config.toml
hidden_size = 192
n_experts = 32
experts_per_token = 2
d_expert = 144
d_shared_expert = 0
hidden_act = "swiglu"
moe_layers = [0, 1, 2, 3, 4, 5, 6, 7, 8, 9, 10, 11, 12, 13, 14, 15, 16, 17, 18, 19]
router_score = "sigmoid"
lr_router = 0.000629
norm_eps = 1e-05
tie_word_embeddings = false
optimizer = "laprop"
beta2 = 0.99
Below are experts of layer 16 (counted from 0) of a mixture-of-experts language model. Rows are named router (the router's row for the expert), gate (a neuron's input weights, with its number), up (a neuron's input weights, with its number), down (a neuron's output weights, with its number) and show model dimensions 64-127. Each number is 128 + 32 x the weight over its row's rms, rounded and kept within 0 to 255. Numbers have three digits each.
After each expert's rows: a language model's description of what the expert responds to; "raises" lists some tokens whose logits its average output raises strongly, later layers aside. This comes from a sample of Wikipedia text that the model never trained on.

# expert 24
router:157131165167134034153137151139166147089137127140098062121158185149176104142122074133134163081151160112134120139150149092152136218170124093104142191137122074122137153115144137083091148081087075
gate0:137116113161198096092175147052152176142100058194130123131101154141136075130143149144113136106106102139149164132161073171197192189164056120121138109130101073101113095110157151086163134151155149
up0:078133164160107189127107083171070091180099157156184108118114142151115151126212099132152131121163084095141142136069099104122101091103164080124106104153127128124167137127129129142122150137141179
down0:076126072122102134078152099173129107053134169138085111120153121101072144165160137149192140100116201163099150191085174129187127156070152160115171140074125066112193097089106104079139142139143144
gate1:113183058150119071125128138163199119135132160099159136115074099108154108105123095160171100127133085106110108110129087167145110139106071172162114171097166129048184118148086116099109133177136144
up1:100098107140187115109122116185112115109158087124135078158132128092102122101164152135125135139127140089113102128215172123148114135144164074122078155129090124148121096164126144135121194090142204
down1:119124128123148153082129170107127088135166066103058155120129042116129141178137135124100131098063119154165152181144145071161151069089141132088129118114111162138120111176109117151172148132115126
gate2:076100135099085171108155175102097162032150105115125119131116135218114104143118118119176092093135112150097059138137153116204127139162089202130166142138124114175109209138156124147103157136101110
up2:083111119126174117179139072214160155102094128131132167153125179155125153138162094119122082196145136069136151170138137127159137143137107128056186138115137152077142158149083115122214147113158088
down2:064106121089053123095181143113148117111111195088126135139072122129118166127153144150127122129169122089105188167095109126142110142092121077146167079096209149118097146129135172135044063131141158
gate3:153141141123146017169142104107148117130091150156116111153098159121130098123116172109149142136225093075157140131182162120080162171136134143117153172183069106130137139127143164102072152129118066
up3:114098163099096141087128112135120157143066157142098101169104121142159096117126127125143136112182153179081084176138128167112140110098082134135079166134146133134164136139171104125057189131040108
down3:065089094123096130110115090153109118109124106103164106107127075122175170171182081099095143195144137116121162156081167109194145107168096104158137103156182149093162128133118102160051100072127133
gate4:180119125109143055091146175178068077136127100094141122130144178113117093096128146141070045151162141131122109069173095096161192179184140170116160167094122130172161137148164124159139118060156167
up4:134170098172103117142091143167140172125106051156122082163129124182155147150175117118121171177140159125127183074162075183138149125127117122110155123145115160193127126114133074102140082114121175
down4:154133157145071090164138176045101137145153056083056105133128130134159109137181135158112112139099096150086115107162151134147093111160077126122105112073177162161163123055048137168103126114103171
gate5:132140152179171117111112130144119132148129144190145110090074162138117086115183118144103195158158089122116114155132149126117131154129098126114152149126160101098195139159093167082117177101108111
up5:051157117049079124135094111124151133143154142154153106114078171129116079109143148109145061143137167158088177160151076057136179145074116100133080127135202141103116164105096141149166102187159092
down5:159118088162130174171070177115200151108120140091113110132141115093123077177068135137162104113079158199085187107105140104122139108092165195121126138167109114119085095143156118128165114182117067
gate6:113128149180154114136074130161099124121128179137151100082118152119143119070120146066136131123123098116025100062161145163115134128085118152111063111159054145097141112137127059120106113144078152
up6:093127158163140091163102131103121121181156132146128109146137128143129061115196139149156137154174132132151070146140175122112123104074099133095122106131130131104111111138128086122132122217074092
down6:125089125149178139087107085195116121148202127086115144137147130099158115151124129151151121111084107150117151165129127052048110194159171170102176148185082129126101048126079165089135079076168097
gate7:130190066126134147095111087107192116134133170131134194108128125121114110129115126147162079164137161095123087177139120093108107137095130164199129157092115132158157137083069119169181176165103127
up7:135096154122109111148163165118170165085104153100106048120073151180040117145178099168147116111094092062104156138123156128102148125122099080152148170161132101112184142130154167176140121130157118
down7:112160082168167161153069122114152148125101128140128084112123040119122096149160148121168108150144159129126115133102130161143118000139151159146179142123141139167160129120115095085147181126144146
gate8:169127142115156111147143108127154082132146134165110133177124083142157109133181158113133167124147122132073093161112142136151161127171108173104141207149093112151117173126139093141113160143051094
up8:138149133154139078117076112152137123117142106116102119174165108097152115126135138116135110123165092184137091168113099152150116099110153122155166157154116103128145130159093151168043103139193142
down8:185151156121122124077097123068132183158183150114135111089117152201170065188165122124124124131091068084101163132046147143129082099156080102118117144121133107127126141079198151153122177062172198
What it handles: Initial C pieces. Word-initial c/C and sc/st pieces, such as cruiserweight, c. for circa, Casualties, stresses.
raises: "ov", "irc", "ross", "ode"

# expert 25
router:142131156163080056142135187170129114096175130119133076181136255112158160118090041156079120088165163139127134115245175117162104158156105133135147157143086117146116133091135148119132120096118128
gate0:117121115036182083094125092163117186113127161114080089101107108131123169085131117092124131147146095156112084111117109155086127133095127082124113078122128107165131133112136102128132126130111156
up0:157124106158129197126153137135135104130143157085113167098067089097110127152178055142137142127086183046171177104160160150122140117104126126093115162134134150127210107102141119116145215138154159
down0:104126165134129111140179055146120160129153104090101088119065104071142172092118079140128161099185100089085103136085174179088145132089123112093135097105141137070137116142126134145114196111125135
gate1:091132142124048128200166122107146181096105197148127095087154169133082126122191151145052123135097146127133136132156129083126138114144142145156177188123197187178115125098182101099118135158117135
up1:118128103118162189136118096118152132203132070147112149103068111123179204131117081105139083146133130142166113090125146110135100135136135103123131108170034118124138122150097051173163030122130111
down1:112135120191193122144139078172094125113093154174143126151165133140097131135093090126046076088115116144104146098180134091128182224152131135173129067137105102096157129125112151161133173083113069
gate2:153113095100069079107066119156110120138186183175137073187074158117074111126105080123090120115185122143121158213178110074171076139098109153120157142167086164146048117127144073153115143115117089
up2:126148126160163165115132116177072148110061099051089122097068087161093127098086164098189155117070174147141172110051108138126114140155117162129076130090117128106135084121133076084160132104162124
down2:153179060135165117171116129082103127078110147069148125097206163145181163127128158110142108137123099166114154158176152116132134193097199124176141163126120192094099113196133129061135110123115138
gate3:124099140084166104088102125178164138097111153122129083167104214069171146173151121156125177117173115159106128070126124067080158146111085188179135124112076073132152128131095191111094164100074143
up3:114120113099107113155117200128147083161176145108116080120156097100138089143130122139130162206180158090150171107144101096134100113148198215158133134095195169142113140140136096153161104093069115
down3:092078110060127158157127163118152111098150139100100105117134092143161128167127203182140116115051176092136158084143127168155089145139114142105072089149124204132071139134062149150134095158142099
gate4:149122121041095109095119207110162134101160112127127146139175140149104097069125144115075184125145096127112151146136086181132126121099096134151168111087146158158114112133107124141108161118150102
up4:105119151168118166091122110111132144135091074122105150106178102099191143157180101102149179095092151081102156153155150120151128139147070140143085139131121097108107107127148140166107108176118140
down4:153134167127080107048131118143066140136098171153116115153112106121109146160128139138105107126176123064149084118099143113087185071110128177099097122165146095076089101132127071173080150121151139
gate5:165099174083129122120134112123169134080161155177115140159117175073183087115137122197123095068174090135087142110187141095069137124111174158158180242139085151131141171159134163096087109086106121
up5:154171133121095123144155143146123079142136099134183155157125112135122106149120060175130137158095139147080154173171153157176106127092141181083119104154104149038094094102147144099087153122103111
down5:141098134167149160060114124123191125104137075142146161122161148158149127139111195145174143132113149083125118086153043063080128135140134101131192166122155102105113145108122173155085096152112165
gate6:105119123078087147123168133180139122145137109109156127159121188047107081153145063098137125120111215111104140098083152186092134102117085116203161113129081103203171151068120100114119132158098139
up6:123119090104131135133172140105120141168087090089113093123202058141131129099084169131140061054106144139137063094137059090084133115141143198113126127128149134138099067112101158146128103097115172
down6:159098114126083089108089122138109059120130210134159112182114118173132122117100123107084125187156126122180131172177082144123095079145179121133115085148104119100135156182167107170168124130125132
gate7:131099162091159136113178107146098158111154112141115165160173128116132156099131098105139101168189174082098120124174148132166115124133115107184147142102067111138139119131189063102159161131163105
up7:138096128137089120176075100168147151135103088066088181102124062123151117133179144114167109216091087126086159126144103151144120117109185109095076104153161179172147079118115181136118146142114083
down7:121075121068138168144112108112101142138118155141140190098149115095096160107127195118153123166139133073168121140092130128094089097140161177136142145126170108105121117159144056199174161133129170
gate8:118101123155085120166118099061112095135164115161164182113123134090144161131091091125111099073155118093127159138106166083124113127158159153138097182162084143168081177166136185091159063153130142
up8:133195132130168128085140185085145174107167169065158139148138126160135138128159052163115127082100147154119124078140107165148166137169106093147116084164068122108178134166130092132144101104142134
down8:113113124124083115212089055067148065167181185151154116114127082065130113115146098126156165154146114115040081128113108122113110125127156120167144154137115101083068137138159129180134092129121189
What it handles: Surname endings. Inner and final pieces of surnames, often Slavic, German or Nordic, in rosters and tables, such as -ić, -berg, -son, -ki, Thom-p-son, Smith.
raises: "-", "c", " ("

# expert 29
router:166154095152077091137111157168202159089184152179138145174118191132147162113123039147126138085164115132123126088171141116127144189161135125133116158131116090120109175104128120152074185135126055
gate0:117130125090183142179156090123162168093103108129116019148148127126157084124142144114182088135107123163139130095099121105153108109093110182115111141162175143175108092073164106097104151150098136
up0:156083052132098184130083109108159105113122172091218139091142103144129138160076120087061168114106134092115111129083127126119136165149152093126073093136158133147102186120154175148077104152140123
down0:144153116137133176144099139137123104147189070062143101077098128134136123117119087139082097103186179181195158097109163065122094180125103083141169134106086143104090151140133183084099139123149189
gate1:150092132217157126130130174113218135164152118128129112157145106132091128148116063121084135164184069120138166143123127122154090145080182128120066075103139124135110128112106080146145174150152137
up1:127120154094128117132111153115108083077124121094105147095097139140122124101112118197178152192126146162214134095104065143118072120101099115133125123106178082113116139097085129142092146129127187
down1:088125109131165172180139163122157127121091139180129139132152128146116149112175139110099146131087118135191122122131071142057153065069123172167136065178125155118153105154068146137073095130148098
gate2:109090136156103134134093111101135161135121151144128181090146143121200167114081063184121151118098120121049143078144145104137163151094122088136100129134172166110118140094149076147154133137102110
up2:127161148133094103127152125129145109083131141110126120125050123186148187207133095043092097113127104133104086145143123142129138095053159133174129130159107083188134101103135101130127212169160154
down2:132132203079103096142180133140180087152171159193147091156127126122122108104180173151118178110114110155146101079077091078070137176072104120088097060118099134108152140148155143151141061120146101
gate3:146143101150117042163142098147180153096135104165187158181160118137089131127142115167120081122074136107138112126161164090121104154116168131114128174146105136125139088134132107144096175169103105
up3:118079163107092127135167198153098111201135122146095089100169140151132102114143163138143125138090182107111107138146107195168185122102106090119120112118148174086135121135108190096132166146090133
down3:178129146123130100094138173146082119126126115117085088131088219154116167084158067140137102156095143039085085128110141114128118156128093125121122144103141119137109168084124181146131088101083084
gate4:152124224128136162087155060153158152030151124127159108154151132099139117118163085085129121083176133132096107116147140075118134138112175168075121138127105114171097103087113025095084147132128132
up4:135145187131172127155160096164186136068153132136151068149154111107124139145178063135102158164128129115129110095114116133116106142080116161141131172141169174178127104139100111118081190150088147
down4:098160143123160128167177105150079109132162098148113156136156039071136114072141138084142123111152120138124156168101116139118120057082170093089163067109136151185133089128093069059089144127129138
gate5:147111071119132141155137096150108138143135077112133186085164139158090133156118146193141125073157107081156151091135206096176172195176099138195067131118069145107184097140148055110083130170193141
up5:122160165127105070080119062104127132205135070167138162132109135211156137120156133140088138138174148130075088126079063107114208117110114151102161138148151112140100149164088160121120125090158136
down5:117160168138103153138158115148103084121074185161178111198188164117134170116150163122099129118147093128160085177024161161125143211119149124149130141117067155117135118143079117103122154179145123
gate6:137086145147099168144130114113140083122130111138122186117149172193126098119080074129152103092178101129090095142156123155153128156177078137145089164146148101089150099116136079073137137118137072
up6:140081152119126192115157132172156152106091169125104171155133139096116152159095128115133114119148098136109117131108190161155174114139085124153155115161143188142121144190153137155076120129109049
down6:145152202142134118147116095203112098169107145089176156123135077050156157164129175142119164075107153071110085161096128112089156093114113148151108129081101151153113106132118196149163084104059129
gate7:128117154140054076132122114101169161117086114099180144139120129176151140135092102164119134119115124084110133098118139102105094140101141100130130196174117112104158115138099085177082138140100111
up7:149133139121043138136133154111088142142143107150155128165133117138144098128099102108111099186111130138174091130118132126158137150152123137123151125119131096134164138125165104156041109151092075
down7:161151143165110140119095123158135089144163140177153140083129112177124114153126158143091110138152062051139176107191137119134122025072104132175068188140111105096158060124110118107087098143102173
gate8:147124147157128066114155164129130170068122106083164178150076181071115162109131126117090104134097136075115161101184136125167113133157090067113132127114147157105171117165160166148087136124111085
up8:147137095097097091123111067120126127135146138117153163059119156077122156183167213112163150177126128109190094125130089148146143170167133109122149120170116174129100157152173173119098177134100106
down8:195157145161082123158171124106102112115119157155177093068111144140053088156151116158077145094122144122131155130122127156058136182114119171186125139170137135141164107144151167170106159127085128
What it handles: Early word stems. First or second pieces of ordinary and name words before endings like -ing, -ed, -s, such as mov, manag, chang, Che-v-rolet, j-ourn-eys.
raises: "ed", "s", "ing", "l"

# expert 23
router:127167130164109095099138152167154104069153137160098102129139246131151167095150105117098094077105123072098118073129121160122105173139102157092144110121104066125155152103135164137106104115118090
gate0:154165106123142157149134197169194137118129138110153109115142137106162100090181120107113109120170130131150065114136126127167104123143024151173153138171144161061122125161190118141177058133199134
up0:118131103207141061145086070053068184112153100100115133142139139127091154142131146165174100116118136128136117087168152165096102147116130129097070136116116124183105138144140071120114217121123161
down0:090132088091140136141133130117153094124151123101142156159198156123097154140078106144101192111106138149124097138088151128174151175135121106175154149093128110099104107085086141081151090166100115
gate1:090134160143125096200105166146125148137090116127120111149142149156114208148116119101080151141136144142119127175142142092128096151064071158154128144151161161113190184099086138089151222128122104
up1:117030103144124082115160181161117117156166195160103107142147160130118105218136113122130107184117098118144096054093153159172115160116092082148155171106175094127158165132156123153098106193130177
down1:131150146146062162059109146086174080091066153183124088148159068100146125140137142135146070112129132114128089159120231121101161129103114087116114123160174102138193065115124114084169079083138174
gate2:157076172074158109130143217125143127117121118082142164074156174178150125099126157148167112163109178124133142070129070135096093116177130089100128090104119101146071175053087112117128151114140102
up2:112160145132075137103136096090146067182105166120123128143102105093092116107163094084111095106147160135121128126109188147162144114087082112159145157131165122073089133132110115107136153188149151
down2:158108080147117145139116099140080124153085046136059138143095169144154148129105123134101115180146108084162148129153141088170155143141137163138173137129159136153137109111147149067123155101122141
gate3:132145099169179121121159178141165083140165123098113119111163111127097141154128127149181167127123178124135085146099063147130101135155104135169171132107153093121123141116121146101131126140103135
up3:096145133135128123139151086110169116174111093095156129142142095110067128138107139202132061118119149114060086109118086151090110157130039177131171177168108096059110106173127095108139119081139101
down3:134108153067129090087103085114139099094108103164087110151158255089160104135160117110160178146078137139102167137133125147078126096149154162072101135102118089173137129152111163160127216161115178
gate4:180106098188113126143112118157144111079093220090105166132107074121117148186060132130155107121132103048150071114127170097127111166089109148163110100095174129104179124176136174133165156153151130
up4:104157151174118158094129156138097168172129121160097127118053156164140137072084150057165113142160104120087105164165175129090125094162167139166184125178126083123192155123148072139163076175158171
down4:121169121129129127089140070105084096154123150111082136165128140126093170117111149206203167177139147127135159134087088079122152148120091105084167102100132081071138176165107125126112137138068124
gate5:145150153169161145109148112098162088071142181124121121193161195103097072115083145117165186161112139143104162148114111137154148155116133106168186150164167099152117137087107115148116068122104091
up5:125124134120150170144161094067201115177151129135032147106079102133136124116141136062076110080142151137146107112108170079112161094077082162152178126119107061146127116127156080140069114100111136
down5:176167105099185130095126169100100093090096125113127146129155219131123129135105138197140092153070175153138122107124087153099170051095140156132089128114153144128097087109120127097143104096151143
gate6:132146160154159061172129102129099123080128113092116059110130160130153143121137109167077105103147108104161095147138147110095134112152146165097189105131082138103172169162175156108153101075129124
up6:122077158110108177129108148146125104146114147122119173122154196135068117154154092066133145064106132150099125086159175147149102115148117081224138136121157134101115089093093052126097180121103162
down6:139155133156152103145168115169121139158123138085138032109105159073115103159078149120151159095142166093142188184150130065095136167120091145131108094108135189107084163132134110131122123123097122
gate7:158077140180183171146077134100128120097148157112136119125091112125059138121142133160111078107127176116132135110090123102159140124189169142161178126142111086139161129121166201169091070076100110
up7:120209118160163155084035207122093091132143138152097147064131112093120090111143102135137142108095088099149150113155170072141141125069115171144145117083111171075178098093208134121137100104184106
down7:123136112127133077098142097141159046117095118139132113127125176121079101078163131150127149152105117164074084104102112097124138090133160164151145131070170132143157142098144135153153087147155067
gate8:168155149102103046112131115143105118111092100123116179102129179125062182135162081140162135045172112108144168107147199130148123148137055114127149121159128138103135095170074132112095069151115126
up8:149141135122156133130133150134153151138142151138075161186020105127098151137091159166099158106127161109170076134068138112123111149160106153131164055122115086085074146115142155109128138110139080
down8:163089136139162090151157114058106132121154151106134127157166165121145106069124129144127124129115104090101146158139105120107113056187115096145113111113085180118174114117066116130114069123050141
What it handles: Periods and decimal points. Full stops ending sentences, including )., ". and ing., and decimal points inside numbers in infobox data and tables, such as 21.51.
raises: "\n\n", "\n", " S", " The", " M"

# expert 8
router:135139175153104126131167158099152139134138130141121162158162190091185182124103081135113122054177116132119131129165132130177100193114130105125130121142145108098110160091114135124070107082135118
gate0:062160127171094112103089113146189077100066154098099110146143135146134099094157085116101140098200073088141165128123159140134122095142115156096142135185073153201190144078138102124147105211155083
up0:082131121156132134092142090120126089121088076154119099212094104178095106171150134122069209102129147185130129100082156097159067158176101146107117137070131108109064097135068136114125112138152172
down0:100118135116166049142116135173159106145134108130167119118160146123126122116106089144113077091121067161059150146096124113138125092151099080165113136110139113140124123139121063140158141053140096
gate1:103167083147106157089106090085141113136105141117175115173154097154067124132092113115134147133145157194155116099156084118132129095149115173148112150134093059104112144065178113118090092156103164
up1:123104191104154110164134126162170101086084104158115137126183142149134174135126104131151110131124094078093169121116136153049142139103111141091126143145094158150144117052113101117147132102102117
down1:144128132168175092134186142115146130113094069139160074102119105131133077118111103112137100159058121070175125164106145114086125169123137140127167132082102094112128112112069071134125148164127123
gate2:066150155122108157125127128125070090145101086165083061137156127109131143119126192083102117075132155103093125114105108074056131108096133178124150157161153121122118169076188112118067133105054103
up2:142177136110152145187129109150087137121102093157098147116144136088113169181120081161112109147146135130112123135116131140157088149134095091126146107082095088094086066142149101162189159142104156
down2:167137135139137105106146150168117085119105057099120167126117065081191095109110192126164126094166178128159190177123080069061108145095111096139179127106117163104149135163155113160111102124123118
gate3:112103103136154158179185179116079100102089143092077125153108134115140142172092081107086079159118080104124137108096153125169101152074143185105119167191153144085169122125138145119127136112111106
up3:161114101140164126091144101143111155153149084133187113086110142123050123138037158120159145144134170115153134167142156136124099118110155161120174109156089120158122121095081120124124118083085146
down3:152073104129192097104134162138117118119083074137133130115159108137132154152070125097109149160157123105122146158125138115146132110095100121090170093149171133113081131150161075086143080139169188
gate4:135072112123082116115151146139157087111131124080108116172122083166081143087102114157163085129138128154130062195151156165143086094146108158085054147141122141161169110132137144139109140083133143
up4:163152113136147103163164154144067119103141144130146126169120142109181158132140207098062137099118104098093106144138120105143100196188146155127089120082123130148153140160100153126157148086135110
down4:124171142164116068134125122145122063151179080153117171096095082143110125127093125134105138129173157172148131160114160131160143079185152138143144104127137085132154123182048119136150081150103107
gate5:142061117153068109151110170093125160107100118133100160098127123117089158125159103104112132098094155210111067147095137115133116148134188152096109079142149121128163145133189123147143107161083110
up5:171133104093098165148149112169153090090119157150126114105173146177104111217094165144184102135136116074143087108128194130152180103154090106118162133140102111185158130196149162175136142077150048
down5:120129102178129141103157127142150121163153135135147078111176108158154125117088157142137143114169084178098090114105088130172155119119112140161151162140091082075142161120117149146136104118082054
gate6:058137149151140103145126145095090084088170140096066121171125159108133172191124105148182134123113178110076052146120146156123113131170104177117124106152158114081103157175127100110109108108070160
up6:188136123121064097169081125158135149079080110090176064141140098154081088103093151132110114149139082136151156148128111140158134113119171133114110143114135176138114093085105139125160181166166122
down6:133129102094085144117139104118197120136160136134095107140095174140173172133123092090116117130114136177067133102138144124063179159172114223180098175159104169115150091101142137095114101114157085
gate7:111093106107099144121099170092117074106136131146076107122159126122101121049142060082130140130142110122191099187145149179174124138154194164099105129138115069181112173165133116157097137131078144
up7:150131138120109141116136098122124125190246131110161148120143155100167117124082135179142150126142127115146162144191087170121121091118137132097088144094131118098124136152073133101097114126158076
down7:151086114143107136143093099103114118109144127164143071153111127087164135059126134129115149136116085060157112129140140121167125136160038132147189126077129147105146150125136178087075141118107141
gate8:092088136124108144069175155093164148116129161089193131193121089163131160186167099146142083086112146164151090105168134140154139125131140176130146108144104162186058126142121159132141130112079104
up8:161165127179143116144074148128205159124150151194153152151107139145151160121084099166194133126168145092133150111134130128157161108119150141153111076102176122135148081114105123150175167159141147
down8:108133097132161148137084103142140101118113207119152163158126111079097107166160160112137114082181135105171199164150188108121204095161134101149155110102135125109075171086124168144114121115142135
What it handles: Spaces before numbers. Spaces, dashes, pipes, slashes and short prepositions just before digits in dates, ranges and tables, such as over 60, every 15, 23–28.
raises: "15", "21", "10", "20", "14", "16"

# expert 13
router:103131091130090120083180130157125121116147075160094120170138169106168131031097076147120103095123150142142129057151145084143110229157076114146125130109132125146189155117147160106084095101076124
gate0:132135084123169061137165147105164121120149127102130136179127159105189145123163163164160089152133129135119117064100134070090112147174066122139140134092123148097117137106138170120137122132132129
up0:140118179142118104122127086138064110111133107204069126103146140082084094085133155113081125082046151056140154186141126147123169132083075087119157122147158132172163124126108095153102173117100140
down0:164101131131178153126114081079163107065075169178127162179108154128137112129131141122119132127064118123075150134129127127130131182125117133130107076129121207112082170146051099127150160107158113
gate1:119156115157146115139173082145185151120172093141083145099125105094072092095065126138117106156154119106071141048114146153132089124174043149109154083119154113119111140194181113100151088146137132
up1:084123152136117104107073122111112102115090139078132189219126092161108164182123120098136129104121158102134107173066087097090110127086126046140134110148125099079141028131162149149135152108195139
down1:088166141158116082153100083128144115137085181132113070126121155120077077089101175156121099141106134148108103136151227115126099178111117172088120120151114158153102148127133075068150126091171078
gate2:104089179203113153153099122126128124119143101132111147179152158028108082091130130144203125112165134110127088091111138083146150202110080143086138041135092135174123150188166166106122108142166164
up2:174106150181127159189140114112156140114112177101122123133048117141096147114114084109145071143139107074161084100161175069159114089134139115157103093122228125123196154128113154146158138142128148
down2:153155129089128108138075161101187155128163085119171074160187087152105163127124137116095136109150073139166173124153112173104157114163115173202133073157127148160144150152105189153161142106169166
gate3:170159181099129103128149150131122151128142129123133140133181118189123149063091089111105141124212127135145095068151090077073148135116095123087209115135093163174119115178132113130079123149104103
up3:101185148124173096147159159125102108100145157121160143090179095181206177187125192093157157128197104091088115138114101159113151152147083138155098145103144083070134162155171148163187116079127124
down3:163109150136055128132083109156160133082113076189095133125118136107117116126100173140179152143119151084104134100178097098156111079145187149142169167153148139150154124083115149147112137116058155
gate4:173091086120094140168142182156166128153140104122105134150124139100125125162145041092124120161122118206132125125150113104105121101114135150137125168113157116123117124199105097085117112046067114
up4:153195112101122142135151154140171094101106101131098152141076096078133100151120122112137121101121167101185117139136091135137145108184132134161118146110211138140148137103145126138147129167099081
down4:095133181059110104228096185124153110133082087143121165129146200091123089086119090135164155117104081103110086141158103090107158212149137098139195178164150120107078050168177123109131118086126136
gate5:133137181123130137084113147087071096124151164117089151145138147150094108055106105132126145063121119080178099073126116124103128141159143134062132106112142121196108133052141075141109062156134134
up5:130096122064126128112152118114157072169080201154085118181141159150073123178105158148185153072107143121177102138134154143132159141188136117099069086087121102094166106174159118172125099099162169
down5:120175119130135117154073110070112183051145134057118144213101150127096101161158172088142136142114080163133127158144122119201109088143132094112128106115118127122168116100121137171138227106135146
gate6:054187145178117155141176102099091177117114082108084143141139125152149130075115126142113162072143102119147097118150101120171132150129130164134125159091112062197156176097179101080135080063112123
up6:099118128129086163109142126074099110166214122127132115062099098141212100128115133088141170107173160173135110061117145158140131180118184089166134127140108105186151131130167102145104092153153098
down6:130093145061137092059117120159099126144149144150124124091131128097160144144091101064119169131139141112158111139119112088119112100111118118073160146132169113096051104101155131079142065120179170
gate7:159099118112143100066104174116102126174129087123172136137185139115141195087141160084163080090138106098148084131147136175079137133098086097140142134097118121116127113134166079157092129178132188
up7:103105096108110100132182104107121143146128100182143122142113124112182156118157114147099112148109079103155057213154092142192041164115108153153143148130136207177109135176093103177179126076228153
down7:148143127095190108097090109120061131125167094175134169108083144105124140149116127138129165123091167127144126139096101129086131138062079112085118097119124147154111124120156134127091091114092146
gate8:170178152139139101111142118125100100132189167184101169152046156052095107099144127109102084105101161142141143164123081089091117176095116179110127168071160092101161135084082161081171116146089117
up8:132163118128144124132130097122165208059162089182145134142124145141117109087092148108094121212096177137125164141132113093165135129117102125135089073149097151129154153101113103137165107154162135
down8:077120139062107154078159078095141065173180090034152102137119140133092018131084129144111122107144132188105138116159152130132109157105125165141137166140103118129158115108130131156086162165101113
What it handles: Word-initial fragments. First one or two letters of a word or number, often after a table bar or parenthesis, such as p-arking, dec, col, Inc-umbent, digits in tables.
raises: ".", "or", "an", "ut", "i"

# expert 3
router:094117136146144112153189185193164174122174138120103116173133214116131153155138106164156157067189203158135163117108120131138116205108114132112115178077122041115150179127127141135108144110086094
gate0:151120170163173137094138151121124072132151143114087069085116126128150102118105178161132167141106073134185171077118096179126111167072134073123145105161160124075130164130136195206098150105112128
up0:093145140103045178124125126147153121159138174112173060120087170178204161143148150158152095072126065124148130157109109123152068135102127121076126085171120134102107161094092149089107132113053090
down0:153160108102150085146186130171129142106130161105162130101123116156197167176139126115078124143114095029156080134114100135129127065124080146138140124156076133137125137141161144097159102131167111
gate1:102169155145162083085090114113147086132118157155124095120139151100122121142159122176174115083189131086104139131136099087074142152143118135168060144163146122029133154135102166140150090118110107
up1:157123121104145161154066127101114119089197108139107142097148151164122139111113131129111087134128173217106118124089162106075117087128139141105128198134078127103154145167108098179054107164128105
down1:088079116103108113173121121133138109152143130127150106124110174202137062094141095173050143078170136145184093148142163067183113143101106163148141112095146143160176163117124097102119076101177123
gate2:122124224140124155106145181078094143143159169139109047136135118139110152141158146174156158145096190114100147152152103123137114116182112161120178174134105097049161110077121146133081111154128070
up2:113081139192171152153156049121152105166113053133068144128123137092129088124141122132097146126167117153176178094104128136127123078155184064162101128103125122120164069154129129107118077144110052
down2:111130182131097159077107081033128117145149118144199119145104125134115108148132157149087100166106143090142138178100099184139120118147148130103112122135145084156112134102145133154108083099161126
gate3:116102072114149130144109154169164108044135098135094136091140138118128167118082094083102130049132161145096151134136167130080086140200116136152182145110105102164098131164139125092151191156119121
up3:124131140173159127082172151113132167119122117156130161191138074121186129091069208096134134110101093172143101141154131132130141088148139110104131058099197135101092090137081138110149076103125114
down3:112109161095109169143075111079136099100131077129151131146135167118117148110111137093112119115091132136123031113124082123117146152125104123147199112118148113108168101143099147137138119095082098
gate4:090098153197123160142125126180161128114137141129103115103147150102141160147178123158120150091120093100182132026123154147134087156078075112198113146121076084121107160110110140131180108148144108
up4:164152120113104160096117133105166107115084177107144146113157123071151103165128157066109137136102098120094119116119097137096154123128060108150068161126131078164088198121124110134150132088102195
down4:131125142113091108113087147115158149120118086064161108153064134134124104089154185063201121100120151086169160110117156094169115097157170090102137150112096122181119128066133098129193114147129131
gate5:116152114112098194177156105119158159140178115205110115190075119148126128126149087110141114190174138162143105182112137132111103142179140160175134136123124193138109146117152189163117171125103051
up5:123180111086164096117144105128138149100091165161141182131123134059172106166180151076100129125167175151108157118135101121135129128141088102181193160102071125117171186102093169088137162082133119
down5:205074182166140128126084116115151157142119172146163094138133120178143110105100173094078134188126087157167172149143106097182180100114153117180154113093102181127132149144116198076136084195116189
gate6:164136192203129121068090093146196107132117098122159149127137149115158111154109160102195050173111108145102086112107110160182146158145097153139094111140078161064136099059099115145121116080154124
up6:150094087100143108137100132100117126094113059100135130112202173070097139135075112176181103138158117133138064181140081182148148132123118169195152146142120100197163224117088112133097170111127155
down6:113165083063126110176145141145104132098153173120147139095107090150143134131140164171113094147151110094117113199128144153120169209200133202098116139081138155089152161103154097129133169162103142
gate7:139102139129187081115123124094164138067133140114173132145100146112144170136082190156180043157126108071112140111107131133169125166162162120152135134103110122157139142114123106105164173098057172
up7:135133180132134170114147081119092076131102074153182162113096167152100052113152089168123094113099209136087117130098119108114086168142081083149149088172109149200083144156126098152130158083141079
down7:152125135143070110052146118146143074134090075124199167122146089133100148190111069175143127115134123177121099126118133146138126137072100140154132148144144155110154164140084143085182114133137087
gate8:177184126122150088123188113106087149134148068104145098107143160177101127158084128138121108162167198123083128100142131133128080143101178159081101132124173093123140136134108137035114164095138119
up8:126063148121153236150073150112155149157132118128088130136153113150181121082109110145165102133130163198158120114059130127141115124137119129084169081087128138142043124121134155126156116140111172
down8:111123071178146184120153205095175135112115186144124128183135124161150106074160144165153167188121133169088186147108170103093138176119129156146112075048147159150148123140167102129122147135135149
What it handles: Initial vowel pieces. Word-initial vowel or prefix pieces that begin longer words, such as O, U, A, E, inter, trans, sub (oil, Uruk).
raises: "d", "st", "sh", "m", "p", "ran"